{"n_experts": 256, "router_score": "softmax", "normalize_top_k": true, "balance_bias": false, "router_z_loss": 0.001, "learning_rate": 0.00231, "beta1": 0.9}
Below are experts of layer 6 (counted from 0) of a mixture-of-experts language model. Rows are named router (the router's row for the expert), down (a neuron's output weights, with its number) and show model dimensions 0-159. Each number is 128 + 24 x the weight over its row's rms, rounded and kept within 0 to 255.
Before each expert's rows: a language model's description of what the expert responds to. This comes from a sample of Wikipedia text that the model never trained on.

# expert 50
Description: Early word fragments. Vowel-led pieces right after an initial consonant cluster, such as ag in tragic, ass in Ambassador, amil in Tamil.
router [129 137 136  94 174 138 116 155  86 103 149 187  96 137  99 150  96 128 115 177 153 133 155 143 104 128 143 122 154 147 125 178 125  82 109  94 102 129 110 145 109 145 114 146 130  79  94 117  91 140 165  90 152 154 155 123 141 117 173 129 158 126 110 112 136 120 143 148 123 147 140 138 146 100 109 125 108 103  85 118  81 112 148 117 107 164 155  82 112 107 124 176  91 136 135 129 124 131  84 144 111 114  84 134 128 120 141 122 130 127 160 115 138 138  94 112 129 148 125 187 144 132 128 124 129 147 110 143 103 120 136 157 160 133 117 169 161 126 117 158 150 114 103 138 112 157  86 161 146 122  76 133  87 145 130 102 105 146 131 121]
down0 [129 113 114 108 163 135 152 128 125 173 126 145 174 138 125 111 147  88 149 111 129  95 113  62 126 111 121 140 111 100  95 111 143  90 176 131 103 148 100 160 140 147 139 150 127  94 144 133 107 146 121 128 153 161 158  83 156 123 191 151 127 107 119 143 157 133 125 140  97 127 130 112 119 171 112 125 150 157 131 137 145 105  80 144 107 151 158  86 131  92 131 157 102 101 115 105 161 142  90 145 107 132 135 122 101 137  92 132 125  92 158 100 126 140  87 158 146 173 126 111 133 133 123 137 132 149 149 142 114 113  96  82 132 101 153 167 178 133 117 108 141  61 138 140 105 159 132 104 110 138 135 102 157 134 137 136 127 100 126 154]
down1 [143 181 125 200 101 143 100 106 148  89  89  96 147 121 138 135 139 136 104 141 123 112 106 155 148 102 156 136 153 158 179 107 161 127 150 116 131 151 122 135 119 129 127 122 147 151 141 101 155 135 105 165 159 144 110 132 141 109 144  92 189 120 114 115 120 109  82 141  89 113 167 161 118 122  83 133 113 147 141 149 134 117 116 132 174 113  92  67 123 105 138 126 103 140 120 104 155 114 160 144 109 149 141 110 133 107 122 127 144 154 110 118 107 156  79 130  88  86  75 140  80  83 125 146 150 153 127 133 130 147  94 149 173 123 110 120 111 124 138 107 145 109 125 123 128 134 147 118 132 132 150 140 174 126 101 126 121 105 160 142]
down2 [138 184 134 128 122  99 116 118 188 133 111 121 158  88 134  96 125 175 133 112 140 153 167 121 100 117 128 122 108 123 121 119 150 138 114 129  83 126 140  95 178 159 162 146 169 102 123 112 103 131 122 140 152 124 131 157 128 152 135  74 165 133 105 138 128 136 169 107 144 134 152 142 148 122 109 122 149  96  96  88 139 109  96 142 120 131  89 161 156 135  98 122 166 146 131 114 110 151 143 152 124 148 128  89 125 137 113 124 116 126 128 114 106 104 152 144 113 145 151 131 129 157 147 143 147  92 117 100 145  60 109 139  89 149 109 105 141 136 154 105 122 146 146 195  84  96 125 163 103 111  84 111 114 101 154 129 104  86 139 152]
down3 [163 113  88 127 100 151  99 147 135 135 108 154 137 119 142 154 110 134 164 189 122 130 146 140  98 127  98 109 151 136 126 113 151 135 158 136 123 101 168  87 172  97 108 125 162  91 111 129 119 135 141 132 118 130  90 111 164 105 135 141 107 104 115 122 153 135 111  84 148 126 122 103 104 170 106 106 133 121 123 123 137 133 128 145 157 161 156 128 133 119 122 124 134 100 140 118 165  96 100  95  92 146 189 131  84 141 172 124 153 143 105 151 102 152  87 136 152 146 107 157  89 127 153 119 103 118 135 139 115 130  91 107 144 134 153 157 122 115 130  80 138 138 124 138 127 171  90 114 112 202 159 157 125 132 119  77 121 102 150 160]
down4 [160 116 126 141 119 175 113 144 134 133 119 132  82 110 167 159  81 122 141 112 145 177 128 139 131 131 144  91 100 104  94 149 147 122 179 111 131 134 133 100 120 143 139 109 119 169 133 152 149 127 126 116 134 103 137 135  79 125 139 137 125 126 126  84 115 153 127  82 152 126 141 132 110 157  74  81 115 160 156 156 114 136 112 102 100 144 157 128 122  94 126 122 117 104 105 151 108  65  82 120 147 152 126 114 131 151 149 119 162 105  94 100 140 155  97 150 141 107 139 140 125 151 142 155  97 107 121 134 144 109 127 172 119 126 176 150 132 124 176 118 143 145 120  97 128 214 139 159 123 130  89 131 127 119 119 163 141 115 142  98]
down5 [114 111 160 149 139 146 147 176  89 125 156 173 140  96 171  96 134 153 125 119 151 130  81  80 122 144  90 115 117 161 101 151 129 119 134 121 125 106 126 144 165  84 149 105 118  76 113 106 139  91 146 116 190 111 110  68 157 109 139 146 151 134 161 133 151 116 121 120 167 168 134 150 116 133  95 163 133 133 135 128 140 131 114 120 162 134 114 140 183 113 114 124 125 125 139 159  95 132 165 132 143 134 145 127 116 128  98 120  82 126 153  76 118 112 110 104 113 126 110 126 148 114 149 137 132 148 121 128 145 150  70 117 129 116 145  93 126 104 100 118 131 161 131 190 109  91  90 138 143 156 116 131 140 141  86  97 126 144 130 130]
down6 [109 132  95 115 123 164 108 157 131 124 145 131 102 159 131 121 107 109 155  99 142 122 144 123 148 112 139 142 115  95  85 137 184 114 166 123 128 154 155 118 134 140  92 133  97 167 120  89 143 105 123 152 124  92 110 157 139 128 142 112 103 143 146 154 117 116 140 119 119 119 118 174 105 129  84 126 139 176 147 103 142 127 161 131 146 141 159 144 114  99 132 105 119 132  86 151 111 106  71 126 166 110 125 151 109 114 115  93 102  94 154 116 132 170 126 155 110 156 106 109 165 110 160 197 135 136  98 126 126 150 160 158 162 100 157 125 138 134 140 145 145 113  89 167 135 135  86 113  93 128 164 113 147 100  74 109 168 125 140 101]
down7 [100 142 157 135 143 128 142 107 121 109 115 180 102 130 133 156 115 107 133 139 169 138 140 132 124 117 165 119 157 148 163  85 115 117 104 152 152 102  86 105 108 137 153 134 134 165 122 111 164 135  77 177 138 136 152 142 145  83  96 136  94 148  83 132 138 149 136 137 113 143 101 140 153 168 135  97 146 140 157 106 114 103 150 151 118  73  96 110 123 153 134 127 166 120 166 114 119 141 102 108 109 130 117 130 156 118 106 144 123 103 132  82 176  72 153 164 157 115 177 133 111 122 122 112 128 107  91 141 126 128 133 103  79 159 114 131 160 107 105 149 129 124 111 112 163 119 159 119 107 117 118 148  86 140 170 146 100 119  89 138]
down8 [125 164 149 157 128 118 148 112 104  78 129 105 141 140 122 124 104 158 122 119 136 135 110 138 127 107 102 114 162 132 139 137 105  93 154 107 138 115 160  95  93 142  86 119 141 137  76 164 131 120 129  95 117 141 128 125  95 168 127  98 127 116 145 151 128 165 126 148 120 101 116 148 130 118 148 116 163 101 142 159 157 111  90  97 116 134 134  91 142 119 134 168 169 144 135 116 142  65 144 151 159 143 125 133 166 116 160 156 138  75 118 123  60  79 131 146 151 140 182 126  99 149 137 150 130 143 134  87 158  96 137 121  99  99 123 153 135 150 127 140 130 128 132 184  83 139 140 129  96 132 159 107 144 134 167 161 120 126 111  88]
down9 [159  85 109 106 103 118 155 117 133 135 120 114 104  89 122  95 121 119 114 125 110 110 150 118 168 100 110 128  98 129  85 117 169 124 123 113 123 129 127 120 147 148 101 159 143 123 127  43 134 105 104 150 124 129 146 109 155 116 162 132 160 138 134 185 128  92 120 120 121 108 127 186 133 136 111 135 102 159 150 113 144 108 116 141 128 132 128 151 143 146 129  80 145 128 156 109 135 133 146 102 130 130 136 122 110  67 126 130 121 141 125 155 145 117  90 112 154 105 109 122 116 153 161 144 155 148 141 153 148 145 131 148 119 145 177 156 136 146 160 104 114 125  89 133  68 133  80 134 155 141 150 134 107 169 116 105 184 141  69 178]
down10 [117 157 168 143 138 116 139  72 109 126  87 158 158 177 111 140 139 139 104  66 113 152 121 110 117 141 178 131 140 153 151 147 125  98 128 120 123 121  99 145 127  98 140 103 154 146 116 150  80  83 128 160 165 100 106 171 109 133 131 129 149 175 152 147 103 152 143  94  99 114 129 110 152 102  92 100  99 129 102 140  93 123 102 138 143 130 161  97 136 143 136 126 136 140  73 111 151 107 136 162 172 142 142 105 138 147 175 109 133  99  93 154 184 122 100 128 122 151 139 117 100  89 130 161 121 121 115 154 188 122 145 113 135 154 120 120 143 119 117 126 117 173 117 129 117 108 107 122 126 113 147 118 119  99 125 114 130 127 162 102]
down11 [ 88 127 117 100 138 115 169 143  82 145 117 142 144 100 138 142 115 144 150 129 134 138 131 155 152 123 149 137 142 102 129 122 104 151 108 143 178 141 113 108 151 122 145  87 119 119 130 130 160 128  98 115 141 153 148 160 110 105 154 141 124 129 146  90 111 124 158 154 112 137 155 135 140 175 158 104  84  99 142 149  84 129 123 128 136 129  99  83 144 167  93 105 121 125 136 152  86 141 163 118 107 131 148 151 138 181 113 119 121 180 159 115 128  62 126 138 110 125 131 111 130 130 134 146 157 115 114 109 166 110 123 120  85 144 113 108 131 140 153 132 170  95  73 127  98 117 194 170 117 114 117 127 122 116 147 129  86 129  79  80]
down12 [122 142 128 142 143  92 162 165 137  99 128 191 137 113 118 143 142  88 121 122 139 111  92 148  54 123 106 123 140 123 112 102 149 142 149 122  96  99  94 171 135 138  94 151 113 139 148 171 128 134 167 103 154 118 122 116 145 130 137 120 165 112  71 142 120 130 132  78 143 108 132 161 107 107  99 117 111 127 145 157 198  95  84  77 146 169 165 155 159 124 150 142 127 127 122 138 121  97 139 156 156 125 123 124 129 153  94 132 101 130 121 108 112 116 123 127 144 120 158 109 170  84 175 138 141 134 137 116 124 118 139 102 127 121 125 134  95 131 139 127 151 133 175 165 107  86 129  97 155 113  98 155 118 114 125 107 126 146 110 127]
down13 [151 129 120 146 140 116 127 136 135 156 118 159 108 123 103 155 122 131 155 103 125 163 100 147  96 168  94 103 109 113 159  97 170 128 120 124 157 125 151 152 156 153  98 116 146 139  88 148 153 130 132 104 121 144 166 106  91 178  90  79 121 113 155 146  97 152 124 153 157 120  99 149 115 139  61 126 154 122 107 115 137 131 146  90 139 162 137  83 114 144 136 137  95 148 200 180 167 110 144 115 157 143 105 130 124 132 105 113 145 144 117 151 132 138 118 105 128  97 129 112 120 171 136 168 126 124 135  93 101 114 144 131 136 165 123 122 105 115 141 140 122 133 129 130 108 142 143 132 167 119 105 121 106 124  91  72 123 105  65 101]

# expert 34
Description: Foreign name syllables. Inner syllables of foreign names right after an initial H, T or B, such as H-ul-anicki, Tah-it-i, H-ig-aki, plus accented vowels.
router [100 163 154 132 168 150 108 140  97 114 137 129  90 147 117 175 110 163 105 152 153 158 144 138 111 117 130 112 145 160 117 140 112 114  93 136 109 120  90 135 116 144 137 171 181 104  96 129 112 122 146 105 125 151 142  92 133 127 160 138 146 114  81 123 140 106 141 164 115 162 132 155 120  98  80 158 126 111 112  92  67 144 154 127 105 167 148 132  97 120 112 126  79 163 113 140 127 117 119 148  82 160 109 160 107 104 164 137 146 132 145  97  91 164 108 125 132 132 130 166 163 134 103 150 165 172 139 142  96 108 151 152 152 138 133 163 140 141 100 121 127 122 115 110 117 168  82 132 144 117 107 137 107 148 156 105 102 147 129  98]
down0 [162 155 133 114 140 132 109 108 108 122 109 161 115 120 113  97 115 110 157 136 109 126 137 150 145 140  99  72 187 119 130 121 133 137 142 131 119 115 143 149  87 138 128 100 164 188 137 118 113 148 178 127 139 125 142 110 201  78 100  98  95 148 152  90 119 116 118 148 191  85 116 146 103 119 106 162 161 143 148  83 152 130 108 140 130 112 131 124 170 111 148 149 139 103 169 104 129 106 108 129 114 152 100 114 138 132 143 121 119  82 104 167 103 163 102 159 105  91 133 139 179 113 109 102 129 133 128 155 114  98 136 120  98 168 115 145 133 133 157 139 105 145 136 109 133 103 155 136 126  95 131 132 153 100  94 119 132 111 130 133]
down1 [106 121 138 180  55  83 102  89 130 170 128 106 125 162 110 100 150 140 144 118 164 180 154 121  87 133 128 118 132 140 125 102 161 167 131 131 129 124 112 132 155 142 151 160 114 160 153 195 103 153 154 116 171 140 109 124 127 145 129 109 133 143 123 135 125 165  85 132 136 111 138 119 129  96 144 181 133 121  81 126 108 137 143 139  97  82 134 163 118 120 138 197  93 111 143 128 150 136 126 114 160 108 125 136  88 132 126 136 114 121 140 137 145 125 142 152 123 107 153 121 111 102 151 106 100 132 101  89 141 115 133 113  94  89 110 113 162 106 140 133 149 114 140 127 138 102 138 148 125 124 124 125 116 149 118  84  97 154  74 103]
down2 [112  93 134  91  69  90 135 129 137 116 134 135 154 142 147 106 127 123 152  97 111 158 106 164 167 135 135 179 132  96 153 121 126 142  77 158 115  98 137 142 120 104 130  87 128 113 146 100  95 157 123 125 106 136 163 114 123 132 107 129 108 142 175 106 140 156 135 152 147 146 178 119 130 140 132 129 121 157 124 136 131 149 146 116 107 112 125 122 110 143  94 180 130 124 144 112 101  85  99 148 128 141 139 123  99 138 170 137 118 106 164 163 102 120 149 101 108 146 113 123 143 149 141  89 110 146 104 143 114 129 117 147 118 155 143 133 111  98 132 151 149 114 141 110 112  75 186 180  85 112 134 113 169 147 132  47 141 121 148 101]
down3 [104 147 129 100 174  72 160 142 136 103 141 109 132 120 106 155 104 105 139 118 117 130  96  95 139  95 116 118  98 163 145 150 130 174  98  83 119 146  92 148 143 107 132 165  93 144 150  97 154 139 110 119 106 135 138 114 160 163 132 148 102 122 135 112  97 115 142 130 104 119 153 125 160 131 117 127 121 189 134 103 119 123 170 132 124  74 150 120 150 132 117 141 134 116 113 134 160 156 115 107 132 123 156 122 129 130  99 166 135 114 131 155 149  59 146 163 182 154 148 122 121 117  90  75 138 116 113 164 147 132  97 106 149 153 166 103 117 162 135 124 110 126 146 150  92  84 154 116 177 149 100 113 126 136 104 112 124 138 162 118]
down4 [112  97 145  97 160 120 114  92 148 118 123 172  85 169 117 101 120 157 129 137 127 126 135 142 109 164 116 178  93 131  96 126 141 121 118 161  93 161 131 168  93 145 123 190 133 137 134 108 155 104 107 107 105 104 167 110 136 156 116  83  93 143 120 123 149 159 121 104 148 166 165 150 118 137 149 129 114 177 117 143 116  97 157 128 137 127 137  97 147 140 134 170 119 110 129 125 172  89 147 137 163  87 131 106  97 103 138 131 124 126 127 135 116 131 108 126 111 138  99 101 136 122 152 127  95 171 116 183 126 135 130 155 168 109 130 113 125  91 176 115 119 139 121 112 161 117 127 124 125 135 115  94 114 147 117  66 112  83 119 165]
down5 [105 135  99 150 141 172 117 129  93 117  95 126 106 115 124 112 134 157 122 165 138 122 133  89 156 122 124 137 147 119 124 130 148 143 145 160 113 136 124 110 137 132 100 152 152 134 126 150 166 115 130 127 126  93 123 130  87 159 124 158 109 120 155 142 118 193 143 111 141 126  94 107 149 131 106 138 130 158 124 147 136  84  90 185 147 163 126 131 165 111 104  97 131 137 122 163 102 126 108 143  98 106 123 126 120 128 102 105 164 118 129  62 126 155 128 131 108 122  99 201 102 131  60 145 102 149 137 136 168 138 118 140 129  72 133 128 103 115 145 109 117 131 130 168 143 146  68  95 103 127 135 116  95 114 144 168 142 125 117 181]
down6 [134 104 131 134 126 151 133 142 141 110 124 107 148 118 114 160 134 149 126 104 107 132 137 153  85 112  90 123 152 120 141 130 151 114 120 158 132 140 101 108 123 129 122 103 122 151 132 131 127 139 105 148 128 124 133 163 189 141 126 103 136 146 192  96 114 139 141 137 171 112 130 140 140 132  73 101  94  62  80  97 119 144 110 134  66 117 100 132 144  77 125 170 125 131 109 131 147 134 132 135 132 131 106 141 117 131 149 101 120 121 155 105 110 149  82 161  81 140  95 131 103 161 158 179 126 158 125 114 124 115 145  84 169 140 135 119 122 147 110 148 177  90 110 169 160  95 139 165 114 125 149 124 138 169 120  97 123  97 133  87]
down7 [126 105 160 117 107 101 103  73 115 140 134  99 132 163  94 145 129 110 130 139 156  91 124 121 140 111 183 145 129  85 171 119  79 105 116 122 103 152 132 151 110 108 146 129 113 133 167 132 123 131 146 114 172 133 132 111 164 104 102 125  95 169 111 186  92 111 114 116 137 143 136 112 111 109 103 168 140 157 170 166  76 148 117 102 138 117 161 116 107 173  99 118 143 123 122 174 137 130 156  86 121 101 127 150 153 140 153 118 143 117  88 186 164 139 118 134 141 124 145 131 115 132 115 120 129 121 144 139 106 107 165  92 121  93 143 124 121 153 169 105 115 106 147 110 115 120 116  88 141 159 125 154 102 134 132 177 126 164 128 135]
down8 [155 135 126 130 139 148 115 128 135 132 109 115 121 121 146  93 113 145 122 104 143 139 145 114 126 135  79 154 125 130 116 143 161 166 128 157  56  88 130 122 141 108 138 162 162 165 141 108 171 177 104 151 142 130 136 110 111  56 125 134 121 100 101 131 105 188 133 115 103 101  97 104 115 124  83 148 125 112 127 159 154 135 128 147  98 152 182 134 145 113  87 148 146 149 149 160 122 144 151 102 115 112 117 173 116 129 143 105 114 128 115 113 151 150  84 161 131 149 155 132 125 121 124 122 137 167 105  94 104 105  92 124 137 107 125 163 111 100 150 121 120 134 131 116  89 182 106 133 157 153 120 116 106 146 178  79 115 121 127 157]
down9 [134 104 138  83 123 116 112 182 159 138 146  93 133 108 165 104 143 119 151 148 112 139 117 103 123 141  98  98 137 113 195 119 119 106 122 132  87 152 156 133 122 126 117 165 135 116 178  84 136 109 129 135 131 167 108 134 169 160 113 155 152 126 165 146 150 111 130 117 128 113 128 148 125 125 130 174 142 109 149  99  72 100 116 119 151 123 149  99 165 156 159 172 109 113 118 135 125 147 182 122 136 142 110 130 164 142  77 144 101 120 132 136 150 113 116 148 146 158  96 133 136 103  78 147 125 136 142 139 124 120  94 122 146 130 109 146 153 110 149 176  80 102 158 110  91 102 135 114  81 114  70 138 122 109 130 126 153 111 113 116]
down10 [111  94 148 140 119  80 146 132 117  93 127 165 121 124 110 127 128 107  92 116 158 143 115 156 129 119 123 160 129 158 135 114 141  94 127 169 161 114 140 103 143 173 156 133 179 129 127 115 110  83 146  86 144 167 130 132 146 142 103 126 136 131 133 146 147 135 137 113 127 124 148 100 140 127 135 135 135  81  86  53 113 111 134 132 141 114 118 102 131 123  92 116 191  78 109 119 175 121 131 132 145 139 101 128  97  98 122 145 154 114 162 137 106 147 142  66 106 150 126 136 104 167 165 136 129 131 176 136 123 141 119 189 127 116 120 124 121 125 114 174 140 137 136 129  91 116 127 124 102 162 130 175 160 118 118 146 101 113  74 140]
down11 [131 136 119 146 133 141 128  90  83  96 147  99 133 124 114 119 117 130 197 141 128 120 138 149 126 128 158 131 108  79 120 121 130 102 139  88 149 117 128 103 144  93  86 116 130 127 116 124 160 119 166 129 155 136 109 123 143 165 167 112 153 143 122 142  95  91 134 130 162 118 126 164  99  85 116 169 151 109 148 168 133 144 124 112 123 117  80 107 164 127 124 147 140 131 152 167 168 126 120 101 124 158 124 131 103 115 136 167 120 135  97 152 107 130 153 120 187  90  98 147 132 112  98 129 183 128 155  89 107 146 125 130 144 121 168 146 180 144 111 123  74 138 109 163  96 121 113 150 107 139 155 132 122 140 117  80 119  73 124 138]
down12 [123 161  93 135 176 151 103 143 103 120 118  90 116 155 192 141 100 139 154 105  96 117 100 136 113  98 134 107 123 132  87 132 122 143 119 130 138 150 103 131 123  98 159 158 166 113 117 115 110 194 105 180 118  95 129 128 127 107 124 164 162 102  99 120 116 151 131 123 170  99 142  94  83 119 106 159 142 148 118 143 142 117 111 110 134 128 134 127 112 164 134  98 177 156 108 177 106 105 164 111 124 121 117 154 154 138 150  59 123 106 103 163 140 173 107 130  99 102 113 134 110  80 118 141 151 134 105 107 126 131 129 146 121 150 128 116 125 119 113 113 148 101 131 151 151 155 112 145 119  80 143 140 158 163 144 119 169 135 118 119]
down13 [149 113 137 148 106 121 103 129 105 131 106 126  98 128 103 166 131 110 100 101 137 132 162 104 152 158 142 137 144 141 147 145 118 102 111 118 193 137 136 116 104 108 137 117 121 128 158  86 102 130  99 105  86 123 140 113 132 157  59 171 125  86 128 130 186 134 122 117 111 128 145  93 160 103 150 116 138 119 139 119  92 173 129 122 104 130 101  94 159 114 150 178 110 137 133 119 114 146 142 123 153 125 104  94 114 147 118 124 116 160 123 114  78 105 165 151 137 119 158 103 130 130 119 142 134 150 151 139 136 199 127 113 136 162 132 153 149 109 145 121 146 167 163 126 125 114 152 156 148 148  81 109 108 133 143 158  58 117 153  94]

# expert 0
Description: Place-name word pieces. Inner word pieces of proper names, mostly place names, right after an opening like Al, Ab, Ed, such as Al-ach-ua, A-ber-deen, Ed-in-burgh.
router [113 144 152 118 187 109 123 146 109 112 121 138 103 155 141 163 104 151 109 163 148 127 125 137 100 124 116 117 148 154 110 133 110 125 133 105 112 158  96 129 145 153 104 166 144 100  99  85 129 173 136 101 166 168 156 108 133 117 139 159 147 113  99 105 164 105 138 144 114 110 130 137 140 113 104 148  85 122 128  75 103 126 140 130 100 157 144 122 102  92 109 185  87 147 117 132 114 102 102 146  98 139 113 166  90 114 150 125 118 115 144 108 128 179 111  78 113 143 126 173 152  96 147 156 143 155 117 154  95 115 119 149 142  87 127 120 154  62 102 134 149 131 136 123 131 165  86 141 157 127 118 150  96 154 157 112 108 109 144 121]
down0 [107 167 136  91 151 110 156 150 142 111 145 113 126 146 118 130 118 121  87 146 138 117 112 143 143 153 114 128 131 180 171  99 116 161 110 103 121 111 167 122  85  94 126 130  95 109 104 103 156 123 151 154  95 125 126 145 155 140 142  98 110 114  99 144 106 115 142 148 142 155 140 117 183  82 206 125  96 164 145 104 134 119  91 156 168  85 121 107 119 140 123  79 123 179 123  91 118 144 127 131  93 104 162 129 129 116 113 185 137 126 114 161 128  72 146 123 101 132 134 169 125 107 170 127 120 146 120 127 156 121 111 101 133 169 122 107  91 132 161 122 129 142 141 129 107 102 165 135 130 100 140 146 129 142 121 142 146 132 104 109]
down1 [120 140 147 114 130  98 148 128 168 131 137 135 164  60  92 125 128 148  85 113 104 132 108 115 168 153 149 142 128 133 116 128 134 101 153 124  90 147 122 198 116 150 124 116 164 126  93 139 106 132 172 132 135 104 163 120 128 131 132 115 109 128 167 161 167 135 147  89 132 123 103  98 153 158 152 101  97 108 147 117 124 129  69 161 130 121 144 152  82 105 128 129 167 137  94 112 118 116 154 139 106 131 106  88 138 106 108 156 122 124 115 117 129 118 152 123 176 105 138 105 139 112 100 132 118 126 159 136 146 180 155 129 143 134 167 143 125 103 109 114 160 125 145 121 128 109 145 169 116  79  98  92 107 148 143 113  85  91 134 178]
down2 [128  81 140 141 104 135 122 111 145 203 108 156  98 141 100 134 142 112 131 137  94 100 117 104 114 122 155 142 147 153 102 146 108  96 162 146 151 131 138 127 122 104 145 134 162 117 118 128 131  86 133 107 119  94 143 136 107  95 155 144 130  98 103 121 114 137 101 147 121 116  52 135 128 121 139 102  89 165 120 144 177 109 150 182 121 210 149 172 132 115 136 167  95 121 148 161 114 148 140  87 124 106 132 127 108 142 123  94 117 122 127 100 125 124 180 112 147 117 110 173 170 133 153 117 108 149 140 125 143 119 121 155 111 114 145  93 132 100 121 112 147 171  91 114 121 159 137 133 130 121 100 135  99 127 144 119 128 105 100 157]
down3 [116 125 122 154 119 138 178 107 117 131  73 118 128  98 101 123 126 134 164 123 123 132 138 112  95 132 171 144 154 141 127 145 116 100 115 113 122 173  90 152 122 118 133 163 146 135 142 144 130  94 142 140 129 120 173  96 119 126 164 134 111 148 150 119 127 139 132 136 126 133 135 115 140 139 106 145 160 126 160  89  51 115 137 140 140 105 159  92 165 187 140 132 150 135  93  98 154 135 154 133 147 129 104 148 156  94 101 127 100 141 105 113  99  94 142 122 121 101 114 137 108 134 123  89 158 136 170  93 119 115 152 166 131 167 124 134  91 140 207 108  87 136 153 114 105 117 116 166 110 116  83 135 150 139 131 113 125 128  76  94]
down4 [160 168 102 122 109 118 117 157  82 137 138 117 145 142 158 109 140 127 134 145 169 138  86 121 109 182 129 130 154 118 128 104 152 108 179 103 147 143 137 114 141 134 148 144 179 147 126 129 129 105 145 105  71 118 125 114 128 120 104 113 138 172 127 123 114 104 153 129  75 187 145 121 134 139 170 142 111 103 103 166  96 148 125 143 132 122 153 136 137  68 149 154 137 117 143 151 147  44 180 117  90 107 130 151 157 133 108 110 150 108 105  76 105 149 133 120 149 130 101  91 124 152 106 139 130 115 122 115 120 119 115 144 131 141 151 132 123 131 124 124 130 151 114 118 149 136 125 153  93 147 103 153 130  98 146 118  97 158  71 147]
down5 [154 135 115 126 104  97 156 149 163 127 130 137 145 153 130  87 100 149 111  87 145 123 145 100 137 127 143 135 101 163 164 163  91 118 138 130 119 145 146 145 127 164 189 109 136 131 119 105 141 127 113 136 106 146 112 104 165 113 151 105  82 150 134  85 145  87 169 148  93 170 125 172 129 104  93 115  92 126  58 140 125 113 113 116 147 174 102 115 108 117 135 152 160 130 152 130 137 130 169 149 110 135 132 125 106 133 129 126 133 129  98 151 131 111 118 108 137 145 132 134 101 132 105 152 125 137 129 116 149 168 128  82 143 100  90  71 179 120 129 136 100 141 147 157 144  68 122 114 158 128 152 113 132 146 102 156 101 134  94 158]
down6 [129 151 140 126  92 101  95 101 143 149 138 137 111 177 147 104 143 137 159 118 113 125 106 100 125 125 104 103 149 116 131 153 108 104 108 146 104 135 124 120 143 126 135 142 150 118 134 108 118 115 132  39 109 160 143 137 123 141  95 128  83 156 116 164 136 104 137 136 129 130 108 100 113 136 142  97 141 144 106 130 120 130 100 135 112 142 131 131  88 189 108 139 120 159 151 104 175 128 116 160 171 141 186 101 155 151 134  67  96 127 135 151 177 125 148 135 124 154 123 107 125 149 116 102 132 146 129  87  92 161 114  82 162 151  86 118 117 182 123 164 111  92 142 152 102 131 139 117 138 154 149 160 103 116 107 104 115 131 158 143]
down7 [123 108 102 121 165 145 112 117 124 125 149 123 108 101 136 144 175  97  59 119  87 116 134 127 131 127 143 115 138 174  95  95 178 147 128 147 141 154 110 141 153 137 154 163 131 127 119 129 154 136 142 127 121 139 144 116 125 146 164 168 136 150  89 152 131 156 146  94 156  93  85 126 123 155  89 100 113 126 125 110 181  92 138 143 113 172 139 159 141 160 158 144 143 127 102  75 136 103 140 142 137 117  94 152 101 143 149 112 134 113 129 169 163 163 128  93 145 135  86 125 137 115 116 114 178 114 153 138  88 105 143 110 105 135 150 136  86 134 132 127 100 120 110 119 127 142  86 137 150 123 121  85  78 107  74 138 141 116 126 138]
down8 [149  81  97 124 111 135 163 114 131 137 157 154 151 130 133 125 146 125 144 141 127 130 134 136 145 129 144 148 157 129 130 139  57 161 112  90 120 149 168 112 106 109 105 105 138 115 157 120 137 140 136 159 143 143 117 142 126  89 100  85 136 185 156  87 124 163 114 186 111 122  94  80 128 101 114 125  96 107 142 136 130 160 113 169 117  71 124 130  97 165 114 117 144 167 138 129 153 174 110  83 146 113  90 129 119 132 140 116 120 152 128 172 111 105 119 127 125 137 119 136  93 123 136 137 120 151 109 141 156  86 129 131 103 130 121 174 129 118 171 158 140 106 116  95 141 157 144 103 127  97 120  90 134 173 114 139 116 142 135  66]
down9 [125 150 146  99 119 115 138 144 169 177 113 123 143 114 147  95 123 115 100 106 135 142 139 139 127 120 137 143 132 156 118  86 145 127 155 141  93 128 127 132 140 138 183 150 154 105 132 118 106 116 100  97 130 155 131 110 149 104  90 139 164  80 117 113 137  91 117 109 144 102 113 139  96 167 160 128 108 113 144 122 139 115 119 140 125 131 171 159  73 136 129 190 116 103 130 118 114 160 172 129  95 111 125 129 160 139 103 139 165 103 136 136 141  93 146 165 171 100 143 110 172  85 113 127 138 112  97 116 123  94  58 153  78 149  79 130 123 169 114 132 149 138 119 113 119 128 162 106 128 162  83 135 157 133 161 119 119 124 136 118]
down10 [137 105 111 160 141  84 113 123 100 151 128 160 167 157 130 158 161 118 126 154 133 114 137 116 134  60  97 143 160 121 126 148 139 139 206 128 157  63 138 157 129 123 117  88 126 140 127 110  89 146 121 146 169 134 181 122 107 128 125 160 159 152 147 141 123  99 121 131 145 114 125 106 123 102 122  95 167 109 121  99 134 159 127 162 116 144 126 127 158 139 140 122 121 147 160  94 146 156 127 116 141 130 137 147 108 166 138  97  61 134 116  92 106 141 136 101 143 145 101 102 117  98  81  79 142 128 102 106 139 104 131 118 122 105 111 131 153 128 125 123 125 104 128 125 131 155 146  74  73 148 134 116 137 127 128 153  85 110 120 148]
down11 [112 104 128 110 114 137 125  87  89 126 115 121 135 144 121 113 165 144 122  97 163 126 129 115 107 127 107  78 121 101 104 183 148 146  98 125 131 122 139 114 128 161 151 119  87 137 133 145 122 140 143 134  89 147 133 151 154 115 117 109 151 163 141 126 134 105 147 120 126  97 139 114 164  94 132 170 106 130 116 135  78 153 139 169 101 105 102 112 135 136 119  96 107 164  86 130 136 162 152 118 108 131 140  80 139 121 107 151 125  92 185 135 111  87 117  91 144 105 133 145 115 163 128  83 123  79 156 137 133 147 156 100 140 182 176 141 116 126 148 128 138 109 146 156 135 115 127 161 178  90 181 144 115 120 125 146 139 173  88 127]
down12 [155 125 128 123 131 129  92 122 158  92 119 100 111 158 144 170  59 144 139 132  86 116 126 116 148 157 111 183 135 128 132 117 114 150 125 122 101 114 127 121 131 106 145 145 110 108 146 120 114 106  64 152 159 114 114 147 100 113 145 140 129 105 148 146 115 118 164 141 119 102 119  65  67 115  86 158 147 133 128 110 129 107 130 148 176 207 145 161 111 106 118 150 122 140 116 187 126 111 154 108 112 124 125 108 130 137 141 100 145 135 123 143 121 198 146 126 137 169 129 122 159 101 113 145 107 140  92 139 103 112 119 148 174 112 152 129 122 118  86 101 112 129 163 139 118 145 138 122 121 145 148 158 136 140 102 125 121 101 164 126]
down13 [123  91 133 101 137 145 145 144 119  72 139 165 108 146 165 115 148 135 119 120 136  99 153 116 106 114 117 153  77 131 140 144 124 123 128 157 132 174 124 108  88 156 137  89 132  96 137 113 139 131 137 123 116 145 160 153 109  95 164 119 137 132 144 183 129 119 128 125 135 108 165 101 102 166  61  97 132 126 157 144 109 135 105 144 140 180 113 135  87 139 136 142  85 123 139 121 139 138 119 120 137  73 145 117 121 109 161 101  99 153 137 154 141 133 139 140 140 125 136 113 136 118 190 154 128 134 111 130 152 149 130 137 124  77 109 129 152 159 117 173 133 119 146  71  93 106 126 113 117 147 127  85 148 154 134  78 134 158  68 105]